Weights of a small mixture-of-experts language model, trained from scratch on English Wikipedia.
Size: 8 layers, width 128, vocabulary 8192, 13.9M parameters.
Training: 412M tokens, 6961 steps.
Below are experts of layer 4 (counted from 0) of a mixture-of-experts language model. Rows are named router (the router's row for the expert), up (a neuron's input weights, with its number) and show model dimensions 0-127. Each number is 128 + 24 x the weight over its row's rms, rounded and kept within 0 to 255. Numbers have three digits each.
After each expert's rows: a language model's description of what the expert responds to; "mostly gets" lists some tokens that are sent to it at least half of the time. This comes from a sample of Wikipedia text that the model never trained on.

# expert 22
router:100171156124114100140162136128136152131128166119141115150118119140130086118131135173149180121162115121088125123087125117114141103153168154144068099123076128104155104146147132134119133134159123077119134130076110135147134192099146112115120117156093128122105109096097107124117153108103102117144117145120122134140073153143117107088119103110147150118142140107176113119160133116081140152094
up4:124173119143137139124155144124126141122115116139118099082149101106148131134115068126128129082109107128106124168125103182182139131150146095137173111130154101138131150116137112114151152206083165127098166159138110111104167122086137114111139119126136170108139166144114102156144151082110098104144146078142106124120129136134117125123153139111127125126107134084117123121142104108120116179103
up5:146128152184127116123094129154137133154119099127134093117168103125128123143100109163174178114155132188149144133109085095151151109132123136146116162182113134092123149112094141105146098163120142091118165099121135134136097154131107131156150114102145138143154105153136146158114147166150103142127126134134117093128145154113134090095152096136117154144116135087113079079141130122105075119117
up6:113136143135133157137128132124141120161147089100133124115148141128164101114105123166155106141184121145170152093131116181142122159162114100155101143131079172192120149119088127101143112149116127119158147127116132159130078149113101188171107110098129096126122150110090133146121137170121155131122135147121141142139090133075121115101122093116130120158124131173148147121122108131088102115135
up7:133117148124148121116145097172089088138082159188126160119112141162157144130115146118140130146089127148171104119145130163117125094126128100115109139122132123154123187144142140126153121128099109097115080156130156106116177160129135100107191171132159144150093111121110094112171111085137108122100132134110148161125122123146083143109158129118128136136128164162142112096138141098133144130092
up8:148146123157144126133099078131127113132159122149158106141143117119094101153115139190163107088149163139102164130183117126158113101141127095137137153102127132143120164146153106086123084128113103097116140127143133172186121149146145100081073140131134147107130084107106151166117131122133108113157141154110178118136118144149116122143122132113119121129170150116064127124134122145110159153109
It responds to: Sentence-opening or clause temporal and locative words like In, during, when, after, since, Throughout, By 2009.
mostly gets: " In", "In", " during", " when", " before", " where"

# expert 5
router:129140137137067120124166112159116149164133130130102115112111154160117079108108129114154122112159112137160081139121126129139117092123114154111105106158112117133138140130100144098145086162179137094106144095067136090143115112166131116124152107124105145149138153111118123118146152084084130137156131096136118165153057086125102118139103126133143134095154134155147113127145128123115185104158
up4:093120142096194148117130110101122153170138130152137126161126144112089133111128147145120126114113144118130126149143138156190104111145103148111161130163099113179147132128122140109114089165120123109115178134111127123122107152141177175140152104111171131152073158140189132091147154110161141104111136146100182087106112127106167106127124118120092137119157135145125123107135142124143135136114
up5:111169127141156146078132125114110090072110131155130117159129135131135129128132137142135147143077122158100092183143084086132153147116120119123137128169118137135169105103124125165140109139088113115084141162102115164098112151131129159109140133105113101177167113106121146063113146118140168094109163102131129075131154134102094129114137136104127123124093122113111101114137115141123121082109
up6:151121131106131133108160100139120152126151125131135153163106120125138114148121132150149162119129152102135138149174102191049127116100116108089147131125113074151106103128123099067108142140105121146105162120157143128143093174140146150140098171154156105159168123133120111166123143158105141137103126072171148131117138115158100138115162146082133108112103144120144116131120122164142150134129
up7:134100133139128074143086153158131134088169114112081151088110129113151117156094130119078175116128150140110124117123122108102121178138096132157123117108136146108172131130137115093081111115101138130118114134141129118098121147148086116086118175136125126101142170188127146103149088081101105150088153127150147110115133124119101121116130119140131111129111164139104176145131129133141078112110
up8:154157161169167138158113133155115109110091134148125124132142133136146132114158133118144152129141145111144116080148105141125143141128102145144090121106097114105110141116190147127155136114144144110160180126127095086108119091129106161109136145132140098124167154099136136128169157128137101165186145135087116058138155177124078064138163128117145098128115137139141142134111122129123113132141
It responds to: Determiners, possessives and ordinal adjectives starting noun phrases, such as a, an, his, its, first, same, e.g. his first wife.
mostly gets: " his", " an", " its", " their", " her", " a"

# expert 1
router:144085151106080171126133118161113127165140102126109123101131152138108151121084104123134160129106094149126077129131190105100167182165151137116139158123101100160135096145133112152148117105127122101129099173109084148136109143142140140106122145122136113122086101111188117101144115138122090117142107088099150125134154124134095128156154121120159151145077130123103134150100132101140105130106
up2:109150146140117153081119140109109087116148157132132106109100143155096168124112129101134143143129162136072117124163115142098128092107125114145117153113181168123130123128126152113143135163136151143164108119070148125116102144152131120078103166159166102111143172155123083154147123124138149135113181078083117137135153145138096103094137138124129109147084086108124143154145135124158116135148
up3:156103105103136099127127132190131130146162109135113111148145165129122135146135134117125120102129152146059176119172179150157166112134149118148177109141111133114144123148158146112193094143127134089169131132130116100113133133128123145137096092111096104109121157110127091137159168120120133108092123131130063132141115156124134132115084140147101154136150154120161094147131134124144107082118
up4:165152151092107151126141154095147125115131128102124148169131099108136150158103157130125117112146100128147107130135161146096123123170128115155134149062101106114042122140120145135134169135147080113098123107105147161124098135128085115141135091124103118173143105105069134148099097147153107113148143133137148113158128087135172127152128145142106139164115131147108107120174139149115125122156
up5:125112117121106165112148135131151105121134110118152119118105143184128116142111152130087098111089156140111123094067127112130106154133157156112120142121100216132089120114135131123128094113106141143150145103113106104166168140135109127164179105176111166154125133120141109138129130158128103133124138097148087106115129142088138109146147108178111138135132146145101165136178116162168108123132
up6:149165130141161083111093137093137101104097114091087146112151118076196129150169121108134149132146135130133174142101122135122105129110134125150086095115154147122117155114139129086118156114116172146123112128117183123111107100090116123152106127123132151128144109106101131127081156150122155137159148171150102112108112107145165165105118101097135132159153148113148155120177114124151109124159
It responds to: Plural endings on nouns and verb suffixes like s, es, ers, ons, plus plural pronouns and nouns such as they, men, women.
mostly gets: " they", "ers", "ks", "rs", "ons", "ins"

# expert 12
router:130132134129124121101098127104089149095111103153144143125134090109138114149155116122114164115101144135128167140124143133110123122121156135104110122131101147134134172103141097133125145088142118129125123166157099076138103124112132153101127145144131142107138080130152135129108148100122126085117091077127080160081123085128108120137149139167104158111144179101154164107164134096124044164153
up0:088134113114114123098110117148090134117139061172111127133131156140187150125100153109094093173141132144119107127113122139130139130104117181115094139156086142089161138132126149159141118177161152129156147119175119104139142122140114110177128156157102117142128154144170127112121123081119165106166117134102121151118149120128140135094112084095104114123130147146131121098142183122130162140128
up1:146160161132140141117114077129111099137136116151141105049118133142117076105093147112185102127144133126173113120142111155152111155112103121097117141131107139122148144150087125135101112118152164140127111150105140126144125130194123133106105157179100164167115108115138133154120142093139146148137137102184095129137144131143116107085137173155120098135100109182129106111143131137149127143125
up2:141144142136092156119092082092108120129158099184121151102113152132170121115086114122119134109112182107097120145149110110141138109170132128141128168134097120133100106146131141070158163143140152128118119143108146129113106125092097093122135121129130143149131112121121198139116113123133120106163177116140175119144113148084097104155106148165143141125103175108157124142123092078146133121125
up3:161137099118132106163103104084060143103169093136128123132122090088122110137130129108132148163148134134138119059109163160119130103138091114120142142172078170110114079133142106135103115115130113083134131142145120131144130152090117140113130095101168155125141099123139175122164180068152108119077147112133144111129127123108119144137113130148098117124112111103126135106125132125104124120157
up4:118097103143101119160109132168124101124151138109116120147141121144093107106103110147149123117142159130121140132146114041157198094098160099174154109141173128136151161111165118150122158132138157135129141083107146136117142161105106148090153181126142138161145125145088128144166141121136108132137136110131135099106123147134111169152126143155106131172096146114147113126132129105171122096111
It responds to: War and military words such as World War, Army, Infantry, Civil, Defense and Armistice, plus endings of place and common words.
mostly gets: " World", " military", " Army", " Civil", " war", "irc"

# expert 15
router:130118133104142102161160123143156158125147110115178122183113142116169170158192174125151085121095142105160162101101154143127114092151109151096147131098155140154086141136165112153154097118112135115088135115148108118101152117104127133140092107137113109110149138100112153119142132108114114122114142109123128145145084107092155104145140169123119106150101107080126139115108124148133170115090
up0:115155126153124110118122123140142129100164137151134138139140145157159153144106129089121066138119118142144136140112127122159110111175127104126120118104132149119096091143117105174107135141117147110098162137146142075126116104121084112166114168138150121152130156083134155148111110177139102210191143111113130109133120144119161111120134158114130091163152171126152122110096106158160130152138
up1:121097073098135169125156110152103096126151109092123133142163130147116156159146156098130076095119124085130132104085157165131126106111100132117146098114110134108108127137147140084085109148130120129118144158156112125168077113127124127075113144150113119115105123099141096126132092152119158095171141169137148120154132122128131146102142094104138117104105164125095117133126096156193139122148
up2:147128119168103101116104109144125101116147125145126131148128146118121140126096214161121114183115132178096156098121147156126135115118113105149136116130095162144149131123125121077129141103105114117127166123096103161081164145120131130121130114130122118136111142144153092182109143136144100144127138123166145111086092175101125138144115170140097086090104122122115135136068154129141165110134
up3:098097105122157142130096140157128139162147131129165115098133110053075137114140119128125078112113118117092134124164138137136119086144171098111156138145161134096147124133118110166146112166177151103142163137108125128104156080150102103149100106133183123135094173154130153127119128161144093141125134090155157122093103122139124136140122155126101143130145145111096107113098139103145154156116
up4:116090082106121129138146132107141114146144121099124116140183093105110125189082094148078155104114126092136124096145167128142135138123126082171113137156128152132118121112077086087115113102109150117105154161121108150159129153081123159142072130092147107126134099133150122107121124129133124086141130103163110128119160140134149163149129155140087136114137142138141110129133132132185129163107
It responds to: Opening pieces of split words, often prefixes like al, re, dis, pro (alive, alright, derelicts, diocese), plus braces in LaTeX math.
mostly gets: " al", " re", " dis", " land", " up", " fa"

# expert 9
router:127178148207139155122117141166128105115088111127109153106147131131150110100150158134130170140131094108143115102145106118129133086130074153083127116135150171128138140124114115141143124121145160152155130139107150169118123107104130146146140146144129134163188130172126159149124152110112145137172164174103095109115138154124128112112108096114130094138154079144164132172133153128110099136153
up2:126160107145113102159126145130106121177141143099139181153165110134103118108125167125121145117083138143151133141173116164098131112100101125159138127102119094121127171137193087134140165174139133159132176103094099146157130131142128152118112118140089113140118110144126150132129089120096132122104147095139171145148160152109128129126148119121124147111084119152123129170101094170076151115134
up3:126122096113148139085132117152130122154180145133145108149150196101138144116099089186095159094122096170093101147147135168130142151142118123124170128153100143117142105097156132107129093132135112140161128108167132132136115116150121103132089132154169111100138152153087143159115138133135161119183161119114135129131087109167103132102103095107162136138130107141146109174151132155126137129124
up4:110128144137122107116139098126091119162121146162101139120139073134130110123106171115098175111130140124083110108144096140119140171119132130129079137135115126136080130135142136097144135170137146104114162115127140096135175131173126120100069152132141157109146133173133135130153139076124153120177128114091102117162117159177091104106131148083139094103084109110140138160134132126112119154130
up5:119161117139128158157114143128143124119122137092111125165137145112151121114112133108137125123146132156148150160111090117120134128112128186156073133118069121146148172136142170130103088161135150093167138112139167075160119149124152109100166132123143166175128102115132117137174114131147141058149135150100135102107120105107094122114135150150141101130144161081136086148143123117146151135151
up6:120160147158134167103159109092121096137123133153152075114131146064125119128120132099094152124159132089148094130138080146133108146099094152141110158103093112112119144087128142118158132095163128155140096095136165138117097107098162104139153143140149132135128107123092166169137111136141115121182166173135127072154133152163097136134153145132104146133102110111128126109107099125141120140121
It responds to: Colons after infobox and taxonomy field labels (Order:, Conservation status:), plus en dashes in dated lists and commas inside place names.
mostly gets: ":", " cost", " +", " :", " entitled", " Captain"

# expert 10
router:189136113080141131143128145090152124092156111131149170151123088090170093130108115168109126121108142164092108125133175123101090142122146151097140135087125101103123116128101124092125160108138121123111097127162133139091080117117138121108161138114114107165130115168126078110110098118111152139089161110130135150163116126123073153128144140147097116097119143120086136158157139129118111128153
up2:183151105131149093105120130105102133135156172124107115146168130122122118098108176135081091124151116131150166104154153129078170164109117114126102162157122145107146142140110098105144128135150105125127121195086134138118112124116160127168146141122167131155141091119095111111144123138134160121091143095091129128147131122152102093116115120162110064143140096139098140144155142107135133098134
up3:133132132134133121161073098101101099106159171163151103113135121145141164122152142179130113120179138167131118129138142143144152122100085146089147138104137089088168120090150144124114142160144159117158134127137155124068159110138125156172110116090129133137167104154099117147145144129117159116104102144137117181065123155104106141127146114123097124157162138132116139106135127133095113121137
up4:134140145170145123131096094134100122138138115162122083136178131107106138130075123129137178114137124134145063116124142128136136151122095135122106138129079134149120119112130136145140096147091134116139109101134056163159105120134143116140124122100133097096109156123115122126125110096089076149140127120157114123138173103077100119128152116096170154096114154124117098163181101137092116128145
up5:147109102175110170121173103119126156138128115145162141122103138153085148145093129110111145150152120148135113126128104160150153121093173119087133143124115176117139154120164149117166191170107161142142118120118101144145075145112123142100133140142124097146135122161144115119136093153119090106123165135123102086093131109097078093143115136156126099091125120116101156097122135150109111127166
up6:118151103098105166144136121149138120136143113104148121137149123130098144148138102140171131123160168130105126126145152173089151171194136144138140076154098143115153111114133132096198121123145072124124146124116116135166128101160149113142124171140151164109162128117096115123105062146107135112115171130123117131109113120135123129079120105120129102139073167100130138126115130094129122095115
It responds to: Final pieces of ordinary words, mostly suffixes such as ing, ness, ed, plus tile and trailing commas after clauses.
mostly gets: " driven", "aring", "iling", "ness", "ging", "uring"

# expert 6
router:107116118098112122141180152144134143099119096084108145079107133114162093124128162147093130138116151107109124095122124178136120099082148121115131164132106167099081147123163132087143150114174128152145173090104143115126138097134154120101145159111132164114163145117156141121152149163107164169142133126096112152132125154134089087104155077086146134139126114107130150147115145125140114130124
up2:134190100127146115127107131118135131106130140121096108101134148072102106147109124089091119121145160137055107148075137115130152150165182092110135116101127147116107125137112118134110151126104171106161099118129135107123103172110109153110156115140135142113120116143123157139133146181077111117174131138092112121136124123126111157134163105151160152154109114192105107122121120099119130108145
up3:094140097148110109159109110125131117123140097095131134148120124145091092112121120123153131109104161090172099128165146155142126095087120109189119161130116136093135145171149153130123123108118123118138137116115104126092079177148153130116116151116161138104135170144098123161116152145147152110147139091116152124117137174099137102092091078161086169131137145106130125131132102180090143141128
up4:096116143079128144147086158114109109126117116121180131176127139156162132115095103122133113091135109119109140114084105120107152121113133135115134115150147119154121098135094126071135128154185145097139128142127173105129109142148104149146095135125114147136156179161130079142144155147154160134160128117160105100124147139202162149132181133125111125155127133130099111129148149158097159103120
up5:120168143139083096155103144151111133122201138110120095113124145142141095153122168152096111186125124124098096131145170156176082130145149133139130121152135163137126108146111117144110108149138115130136158122123135060118117145160102131077125148194128137137086108157160085144144099148158116138173145151116119099104107156131137149120128124149110139126122148148116148115121143153113146110120
up6:146122128114133145121125109149140112143137146140118146144103127156107135150138107122128155141105124113091150146148106159140149125119151078163111160122141155157146124088113121145161158080131142108131149109085119146054143123157092096147095117139131087120132132115157146104117122089143140139115175134114147120098138141144146153150175147127067147071111120112090116125078116106167160075124
It responds to: Semicolons in lists, plus mid-word pieces like st in obstacles and festivities, and words such as man, would, president.
mostly gets: " man", "pr", " ;", "yr", " would", "mon"

# expert 7
router:114133137144188109141093152155136162135097096130111090154134144189079159152198107134187083137112136138113156121152148118124107107120102133109127139159096102145121112109164134179103118143129134137136123151121105149108159120137147182099115137135122128101104113113154153133146138145148101168143102164122118139125190141132146137142092110129135150166163134137143100136138109119141105117126
up2:128139086156173116123141108137089141155138128124106106139130125106097093139120128170148173113144123147166119103118153166109145132175101083124158144126092089150151106142124119185097085137133129075117111125135158156135094157107093117135117140111131097143135138099117118153131078126120078161104110138125159182145138116105100120150083119122106153124122151131096107109111088119147124143100
up3:075159133099121120093107106155133139164139112146119152148122164119145159154114171114102138142126130126148141146127079149150147140112111088121106099120135094147128119134099086108087086132129114133136186165153120129113145145151115121161137120153116126146154147151158136086131142152160143119106078133148146118135116112111087139107162089185135189131120180094121119135101126118095153136105
up4:131132134091141120106143109136099139176127131132173080136164171141098104153131096109172130140114146106122132063122186107150103073113127127159154130116114153139106099137159143103101168146126123102107100091119141132124103116122121078135175083119165121159091140147130134151142117108136126099142105125145110125124147167150146165118110095098169126098108122140121107081139127123108128122146
up5:142206145077163138120131144134139144129108147122147141098117143133143147094136136091103116126143144126075120114104125185131157148151129085137112148128134119062094117102143135135110167108121114145097123145090112142110156122135125117153095120128087159178131109141123097142144156164095127117140156117137087069116110147122099174128132120128116097166108146127108121106127083123107101107119
up6:112123143118173178171100178135146137154135153107124112119143167171129150124149127152150108124148089137136141149083101119124142098129161069170158123069102118123118151156124158183141143136098112141150128114145099125158112145102101102158169111097128104158093117147101140128140109151145150139134112126090131156118146124126131136102106127172103133128114123172117083113108117085114138110128
It responds to: Surnames or their first pieces after a given name, mostly in sports and results tables (Kal, Dem, Adams), plus the parentheses, commas and periods following them.
mostly gets: " Stefan", " McC", " Kr", " Alex", " Lor", " Ell"

# expert 20
router:144112080099109083140106111171128145140118153164146134146092131130157094128135158145121158124185119107107079167117118132169116118110109163118113110127111122097147125137129145167112117132091144108106119178109115115146114114100137093114134165112116118120115116139086133127125147149109135089096115191171145107144081179105182088121123130100098105123135133094091146134141139135135121138138
up2:132153181151136114102099135129113145129126122150126150091080108169151168121144064110115140122155119124115109118117118148140084128134097116150146150136152107115145149140151130100162121149090110098127162118105130078157102143091123123102156123130095111132130169139112105116131128137174107087132172124137119122143142061122144129152176147123146127150144099167132168101108132159107131070136
up3:134135126075079129137109114117149133099114059107087133138142091128125167153072132103120122116134159090149135140133078133150122105109114107156150129110123134131098100156138128131136112104129146085083131141121202137087125127120074148123126120117162074134120159134112119103131088147162137108172138124149122146148116149090142158141119126153131143136103131117134154133117125132101097083100
up4:094144149141175115146166111120131103127145127103103131128167124109102140108154132142143110124138179129149116124133123136113147161160141113089111166098090168138112106106158137122166123121149121121113145128105126135162104157107137124097110081108142121144109102086124137171131152161103111160170156164123113139159108109139101125127119101141095151100184187148123117085108127118090178128084
up5:132136104110157133133122121098106146106145077128119135152112137160148177186144106108149113139093147134137116137161124143115099122104143139112145154144134136156093120165117118097102158075123129134138178113149118114115112139126157116130078136157104161117091166133148131099119163131135117075131113068157110154134140087086103144099103145153141120167096144143070113154142162128116116110136
up6:173151117132097109138113128101143117123102108146144071100151130138113161125121114128142100146104155136096120155138138108123170125153156129132129085149143105144103151126166138168133145116141095155124142169148097149119122109137101123100135146129113139120095128109133133164138141141163094130101083098129123125134154127136142172088120110139130118122120203188138185080163095108102097160100
It responds to: Prepositions and linkers after nouns or verbs, chiefly of, with, to, by, for, including, as in were of German descent.
mostly gets: " of", " with", " including", " than", " called", " have"

# expert 13
router:118136147105135068181172126133146130148114117138164142110145143125136141101143073183152094149105124155173129136126121101101094127158153156120135149112141164102153097118113124144163105119144126152115152114164081154132189123141117134141124156115141127102123136138166128185081133146163132161143113092145134149171122142132123117091117142127141118170125106087117111103136114143120153164133
up0:142103151116133131125150098128159157126186144126136111130155121135150174143130126143116128154103150135085128134157090101141098091105131136092114133108094115120100165107128123129133124135106107056117081094124103135133105158115128117121089129109120110147128130103106178119163102073143118145123107098084128147147102142085128156122107123141104123110125170139139078132088146106144195103132
up1:096108134184103125137149085127131117150121112149115163116157131138084125112077086122190100142128127155127138147136141186127144112144109110148162095118098118121095159125133132125100140134151133083116149080151128147095154138119115132107173152132146053146115148115132137129137134165140093085127140099120119184132136112146114138107127114130142133151138154152120162106135094176118138106155
up2:076144118110139109098152102111096140155109150148156169166148159107099100128139168116127117141109135109085137153144114144150152123109101144113114124138107083137135116107116115079134088139121163135139132135071121131128134118166155109123127143136149141080098126113135115141141125132158140140161108130144125138131096139136121175140159145138096116128175070173147184113143125171177157084138
up3:165139103100109116132155101095075088161135129168143133139157106125151143110116101108149150122156140174105101175131112109090123118139108149127110132149129070127157134112110112118099141121127147126102167101140136139144116112152120067137121146112132113132095150163139137122122127133186101121109143083131140143125132152107093115106154155162133110122096128169146105079139127136092156195154
up4:133112154122128093115094136114138126080155148149125144120166144139149115189138170127122132103130147136130134159127153169203137105129116100139121075139103086122108119176151145114097077112116152158160148163125135143113132108152131140128157122122113143126146172095123162126165146131132091113109140138104151103117110107156105104141091093136135064115132089160154102116153131148110126131124
It responds to: Sports nouns and word starts in match and season reports, such as season, match, draw, three-run, and word pieces like runner-up, quarterfinals.
mostly gets: " football", " field", " season", " head", " batt", " match"

# expert 4
router:110168145162143111146099141139113137119110123146122112104129118148112190165167106149154123163075140113129125111133128117105127145142121136072150085136148099162136162121147121174130127095143092151130131139142119121141166135176134156099130133130137165119148121149159142136137149129143094137136070104120087128094180113140120132116083107163125143135128179144154108131176142114107129163076
up2:107125140144109122134150066108132116117104117063099165074145120097136121126120117130181144123131134124091120145157142128164203134142165106116150146121118123105092159113163113154138081157101145137114117153147148150113106138135131120139133116100113159164127109104142113160136057096123131132144159138125133142114153115143155173127176115101128105113121133085118119107095104136116157118147
up3:143131110146105137101080139114095127122112161169110137146118154130090162134136147128106146180071119129162093134160097140142180084138133133118148124095115093134135122167133092104118123119125116137114165170145159100174118158139078146146125126118171159151142121123102197153132138129115114133156150068105121127116133132123115106127116131144119133138063124167128153111123116107125110133141
up4:135115124149096107136117143160169130140109118147142134100141143150128080111098161171157080121138100098109082163193093148095118146112098108104127135138113104133101142103137114109130136130119170125139087123117093145186120147158122137112124147156145115145126129135123150161138107150146095125108143126144114178081144123152091102115110165147099147109089138160107170101095129144115169120129
up5:114151153171105155148147119149103142184192172174106098116142138104153163099104095083132146139106126118119106123113094138113147165148125126126103137133133136166146172169119091098164099106122091115152160166108136108133112131147107185114162102109176103103126128131124115106109093099128116129134127111114100099141127130106116152127132135171152157116123120140115134142113138133131151083094
up6:113159123145149158130110147122160111132165155160137087137116113170126133120156107096131087151185128147160118121171117171163116155097104114143105126134111093106139152110154094098127123128164106096144121149139112129167158074125116136089179137133184090115134110146147138109111139129103139128116131147143151146075110131142139128146137132120160127124149131096101126150121186160157179127138
It responds to: Capitalized words or first pieces inside names of acts, courts, academies, films and works, such as Equality Act, Chinese Academy, Lifeboat.
mostly gets: " Court", " You", " Justice", " Academy", " Board", " Art"

# expert 3
router:073120099172074152126172134135136113145095122135115137084112159146082116152125092139193111136127112137143159121119118113157090153131120117121136115132085114130156118122129104132102089095138134131083087148117145161098129125148134157137141107100123095106120129157117172142138157133097149153117136151114138145113096157110131124082110091098142122125150085125132129090119124078169111151097
up2:124157130073119143108134116119146137160131130133101072158113126115126119088116092127134152125143145149139094100106114151137139083099127122133153117096119130045136100142190089130135142134118134061158128135132158091111123166137148135149138087123116135182125123127117076146113159112122151135121111120129120115088109103158131137111113104089125131098131105099154080110132137110151128089131
up3:088191117090116147147132186154115158125145121147158120079115149097111137122138119126134144120143138137140106098139154145107142153064150092148153085144103138099176119129088127103096102121107134166144111146100134125151142135152101109152129153136141130149077133102120097160129130126126182151153136155122140131138057165156106111110133148119100134087127135124125152110126123154146121115100
up4:159094127108098159100145083132108107148132126189090166157102136147142152102112110158117168166127104150113113111124160147138157133145108076157153127114144102151137118148088147125115137110103120126115110157123137106118119133133126133142169164153106134116093155107110125147142131133142123109131094105160177078164158114135122125136120140154137089153112116174141061118106114098142096095153
up5:081097082189162133115093109107121104185163082126123120141172181068149123120136114125108124122131113118137137141179139130156105120118131133166141143098137121127139164149135130143133146108118124124157093134158116138144150107140115130095158133100128143166108098144131088150163148111152134130126147124138107100112122147118131137104151085103119119120146160125147106164121196123165085141140
up6:147169129145157198133145117121144147114114145116133110122087149127175164134164145146158123133122152133165107118107064149134105121113171088147149137178129099138092137098146136148107154077049110147145118142158124124114128118177085141171142089126131149123153156124127131109149108147119133111126118112124165120101145119102128091147121091113141107134106146129120121128113117122156111101154
It responds to: Standalone numbers in dates, scores, counts, coordinates and table cells, e.g. on 5 September, finish 7–9, 2012 (31st).
mostly gets: " 1", " 4", " 6", " 3", " 7", " 2"

# expert 0
router:182096122110150116129134137139125123128115086140116155108110109142142105089136112117146101139120136157104152135083134125137142113102166136177124124098140105083095114172090083111122159129120162125130125116111104134141061091136107122113131127088113117144102142102146098113163133141129116177134147143146137126110135083126151144110193097143067128150100167126109113114150130123107084135162
up2:110182113130127115117132141196131148127149101153097105128172120154127181153122148139077142122151124119135147161139122101098124093155126122120151094150099120133113092126112159122123125145131143131161132103108086132150150149125095138140119137151164135092102144121175122157136151101111140139115131099093153169141083116098107114177141152104183118149110115120145137142114122085176137167156
up3:118107185115175131130083130150110139156147176122139127068160137124129154105146121108145105145138156152127090094131161137090104130088141129127161132103166152162133124125105104127134122153131144146078125142133131106102150112127135129150111159117123084163099148137142105143147092103086111094164173149128132142109090097135119124095133118154136081152092115125108098101122118107084140088115
up4:142130132146139155111127120140111144112114110113140144130107136083118118130116122085176134076112133160134127122120141140134156140160116126123102135155174130167146119074145113097168170149121117138177140129127125103097105146115106155157165162123104129115173127142163093132145111092176092150138076202079115105089144107135136108138159120143122104089148150126127103125131115148148127106148
up5:159138146098143117143109099135147074123135106134158143161140132136107095088113128144109099105136145107121121084155128151122110120119112115167053142116099131109110118105146096085129157111183116141167175105118155119129156146155111133097124140097137100119104108129113113079103177148149124120162138148146173117097143129152092101150139112129117083142130160130119109107129092082117112152124
up6:102118163137138108137114127142155168134087123153144092081122111117171119132133129111097154174132159150179071139125115130110156142117132122112091173129094135141126140141144107139133142135128085140159114165142138154130113124147117154152103160092105141131121116139150106184119151120103159094097166129107113070108106124090075135133141162133136132145141149115073124146154115162151115101113
It responds to: Middle or final pieces of personal names and foreign words, often after capitals like Ja or Ni, such as Ni-ge-l, Der-ek, Gal-vin.
mostly gets: "ich", "jan", "rah", "ik", "uer", "olf"

# expert 16
router:124101137120131171154148117102119078109150169114101147136143127129182122117127095144112142154090102095113143164106104105126147133114147133127129085112139148098109107088095156122103168143082149166166112092144113092165075142110152097157142126123149158124116123113086165147100140135149103098107123100143133133106132117102158125166120160126111132105095133137144180154135124098154144153151
up2:101121137148148089103107126162136114137138173191154098091138139089127145146150123124134148138140141148088150144184132142110138099124145100127157152104147157095160157101142151122115124136101127123114147125128103124099134134134157129120119118147155179097156067144107101147138110086110110076075120148102105091120139127138098133103141154113149146113132159123151169150097149099130104103167
up3:128110163118108139088145135142138106092158162137103119147130160107100135132132096121123063094139161084141116125118132144098129167125150115096116109141132076096098159116163105148108126138115120134111114119140150121130140144120081137143150089187164050138143097148076124130135142142140118132111114136101124097147143135126147159152131130086105100092148161143079128104150099125117135155119
up4:152121129137158106108140144162159087136161118089120201149116187115129176098105112123139152093109146143121094109143164109174144081110133109124136161116109105114120138156152141135161138127139130072105136123117157128111139103150126100128137072139128105127111127150167159153132138086148140102141111167116134157089133088132154111140132152132145151084107125112107106084147122118144114126149
up5:175136128099153125154091088123109151107169128155144109172138159134105113126119152127136123126129064121134104144124063143115140174124113110143124124106114131142163108120146163088131148116105147190153109128166114146158090130148141181148118129126061126114113118124159153094146103130155088090098177139125128106120130135153125122141126168140108140108150134128098135111147125133158129136090
up6:095153109162134131106110112101149135107126084135155161155124100108085153107057130104119079145156134146124126098136136122152160117103138092134099111118163120101101133118099111120138103105155149134175128127138112121163157134178128104085151171126072129132146100102161125130147129087153133114125139173122117134076088112122102112122083162126150129111108144099146131122124116134103121093130
It responds to: Middle syllables of Latinate words, especially ti and ci before -on or -al, as in appropriations, efficiency, paramilitary.
mostly gets: "ici", "enti", "ti", "asi", "equ", "olit"

# expert 17
router:082114140133105087146123101129137158147139104113113119134099173131133174136124125098164128116117110109162074118153142109124110180127120094108138126120167083115138164114144128130066097120171105142102091123138150123111123129155165110137118102155127143115158128150127126115118111134140148118079090172139132134136169101100170104087109117117153130088164109134092100109126144142096162142098
up2:165115144092144168151133100135117101106141098172116157126129126157137121138123133094148144132131122119137127113154097170161104153165108107118148147152113151130128128113098143113110140152125077099089132129157122167142082122148140142143065121117124111090132198087106163152165117119095087117083117119089144144162111123129158163110134124127164129112155119145102154164122104143114135109097
up3:150159114128090150138101118108109110109139131092126152158124112081141099123144166115125110063094131137186103131136122156114127120167119121116121187108118126121133125140085154141115098177090143138112135095098133094131109130137167150110158134148145140137118138095134161119116140137133139064098126076085116115141138130117103162150172141134146117072090136139134122144089111123147122131161
up4:139151136117142150147091142141149173100137133168192120147132124110148143128102123091090092139176154133120138140127120150129133105125141112135158122105131127150152180112126136089083141116148139128141125109136154098088120112144143078125156127139120109119086153122088119156159100163136129145055147109108123152098119105107142102137149148115065153095122115135109164083120140152149132120165
up5:106100107132120160110121120142150138113108160139127110137096096094109138135150092101140115116109107147137115129089120137147160131172155085129123130128148130167119131125158157112166093162116163123153148100164078117098117123116108176221142117161133145171110114102143167104129098126143168136136094178120097121121144100151159123157112103140135098138148119152127156093145142125147117133128
up6:137146158136090128114127120117086140128073094183166154127130078107117103138161108121144159165135106114120109116101121134151167122112141123088132070091120118103130131110113083107121137167092125144129135088123151125122153138131111119142183114083132115122156128130127101098119139118112112172165123148144135092152121096115090157143110112171139097169107095121136117160152131134140156135171
It responds to: Past-tense verbs of releasing, publishing or completing in media and biography text (released, published, awarded), plus quote marks and closing parentheses.
mostly gets: " released", "\"", " used", " film", " Nominated", " song"